Experts of a small language model.
Size: 11 layers, width 160, vocabulary 2048, 13M parameters.
Experts: 32 experts in each of 6 layers, 2 picks a token.
Below are experts of layer 8 (counted from 0) of a mixture-of-experts language model. Rows are named router (the router's row for the expert) and show model dimensions 0-159. Each number is 128 + 24 x the weight over its row's rms, rounded and kept within 0 to 255. Numbers have three digits each.
After each expert's rows: "comes before" lists some tokens at least twice as common just after its tokens as in all text; "comes after" lists some tokens at least twice as common just before its tokens as in all text. This comes from a sample of Wikipedia text that the model never trained on. Tokens count by the router's weight.

# expert 18
router:092104165095157167166139074106119112143100165113114122149141101147135112128162149139147117132164128134077150118131149104120126139120105153147128109141141127116109090111136142125112117095121122142153120095120149104111126114141156128135075083152129125146150148162076111117134129132118126160090114098087150116148144157139107130123138156093107121085143131120156159165115167142083087103117151140120141185156127146125148082117207145153081134093154101137107124127097158153133108130121121
comes before: " the", " a", " 19", " his", "th", " an"
comes after: "ed", "s", "ing", "ation", "ated", " one"

# expert 13
router:121073131153133143122138125087073099120110115172109107097173118142163148123130160142134088109161146127065145117112105101070087137054127147152136100143130119130141115108162133112142109140172145132124125145133143099149096157200131145109111087157127139107126118161152122145166161077112134155158136121103125123163115138096129110102132140126125141114142115173120120167080136081143132115091137129102127141125114126133150129119142171111130159140135113128117144119150153111124111106116106
comes before: ",", " (", "e", "'", "el", "i"
comes after: "\n", "k", "z", "w", "ch", "y"

# expert 20
router:123125133109165159175114118100133115113143120149113130115168123109172085147174198090143155132183167117135105076110140141105079128098147133183145130146130110109092117120129122132120108139145101140145102117171140119147116157121134142081128111140133123124139120143111156120132136125119127114141126137128172119097082125128086099153141165128152124107107122123143138124072141129140111167122132138108124134154155173118100089090112199098139098142144080140109119158099129092138117144136114
comes before: " |", "al", "a", ";", " /", "unt"
comes after: " |", "|", ";", " C", " 19", " f"

# expert 17
router:116098137130127163132134094118147094127163139104064106136155129084162141144153169115118110124161165144089119097122148116079103144075140150149135085145158117136141125149143121126110123093154130139149092149097146137130105144113167083118131138175143132094138103137101156128154131081168155089105134135062142135141134118135093131143106136113168115138121176099152138165133163109100090111131125129112143184149153150162111107131153152128107143135098136159133103113099124123153120146124121
comes before: " ", "\n", " 0", " 1", " 2", " 3"
comes after: "\n", " ", " 0", ")", "%", " 1"

# expert 31
router:102146116136160126145138090110119124066177109130104103129154112110130132111151134149116128129153135156117090131149112070098134137103086160162105139139187078115052120164123151118117147112164143144144147130120145104114142117107123103114129125153130116152130147135074172137156146140112152167124168103092135086126124146142123117148093128138125152071125155124124174138125129123137109168116139092123119159182109160143157107087170137126101124140119140155116122106129146095118118139106124
comes before: " ", "cc", "c", " 19", "---|---|---|---|", "ctor"
comes after: "\n", " is", "|", " as", " with", " was"

# expert 2
router:156134136131112174146144089110127141089109150157113073110110155137116092153116150126136102117139142166121108124127112114125149137117142142164122131113138108132111100163169146100125135134147111093129108171151141100134119115134110117120094128137127142133129160176101113156154111130157135124118142162140118102110132153134081048169093171089119131092169153094137113143096094116109117157146143151063115137161137205153144103115122135125090112120152103120130126143134149098151115110139094
comes before: "\n", "-", "|", "==", ":", "The"
comes after: "\n", " |", ".", ")", "==", "==="

# expert 25
router:147118167152159134166142098121090130115149142157092113168130129067140120171131142116135131127149178122124138123088148111098098115094158157137122120173146155139114117134147152150144166110141171136161112157122100135091126142128121124144106096116096112131139115171120131152147142099110154146111178092104116093132108134118102079137119118148147118113133118132116168145093167116121089148098144102060147140133141143170128107076111127121105133097130120136133113143064172119159133109137108
comes before: " ", " first", " f", "od", " re", " p"
comes after: " of", "'", " in", "\n", ".", " to"

# expert 10
router:091104143125122128125167089158108096122138136150118101174183152147143113147158127123162147112135164116127089119099135124078122132125135111166119115134158093119116141106166187150127096114122155142136131117133148109139147116149144153090107135137112132133128125139131086083132144097133195141095122162097143106135111143109093103142118163133143157105076146116140127150086123095112073129170094138100167166114086135148118115144149133127135165158146153134140123115074133086106133132144113
comes before: " |", "ter", "it", "ru", "ur", "re"
comes after: " ", " pa", " con", "con", " ca", " Con"

# expert 29
router:103136139127174146133149113115118107153125108121088116135126117127155142132120135106138123103150184120137111109104130094110066155057102129119131111153153147138105107119161179132118105144173133141154078153111118116099084145107107107126118138139116132102131104147124109099134138129122154136134144138074170085149123132133122113158114120140120142114132139128126143160123123098123094163107164157083161179139091140153127121144186148163098173136184084122125088128144132139123083134128126
comes before: "\n", " The", " the", " and", " He", " In"
comes after: "s", ",", "\"", "es", "ation", "ia"

# expert 9
router:109099112116148134115143108092166140126121130134106100115129135065169113174162151135128135148156160128109116100128116077121123077113126189166113111161152115141109086131124131152139127117099145114137134168129128115133098119147094101157071108155157135093138130120112096144145139120139140128103123143059124104135108168079092124144116187168144104093114136117133164130138146139126116156120101119108128192149125135134141135125135146162091141160113129116108099103119171097141129133161129
comes before: " |", ")", "–", "}", "00", "/"
comes after: " 19", "–", "-", " (", "20", "/"

# expert 3
router:124110106121167144165138123121137103132134154143139120102135114065199095134116165110168133092141123121137140086121113121124124153127118124136137138169166140158122120144185132123128119125145138102152097138114142109101123093181091134096106166181116143110140092115104112125178182143138123139099120156137159106114088141127107094119149153101116123104140133104150184136126119115131099136096110111078100163168110157136128120070126084158111139140155126111115130122165127098119116112138135
comes before: ".", " |", ")", " to", " by", "%"
comes after: " ", ".", " 19", " (19", " re", " was"

# expert 21
router:104123150135120133140133089098143129128151128173108101146172120117136123132188145115118098119173119108089071106095142118093079121113141117102135095153142100144102078127117134116119118114157138154141143096143192117130079096144109135159108148140123082122096092134145151134141143115154137145158150147097151098127129161116141103107157138133103142127179127174091135197107145107087132150119127107087133161128105133156107120115126152147122137166164108143146146163115140116136136111105123
comes before: " ", " was", " a", " re", " be", " been"
comes after: ",", ".", " the", " it", " which", " and"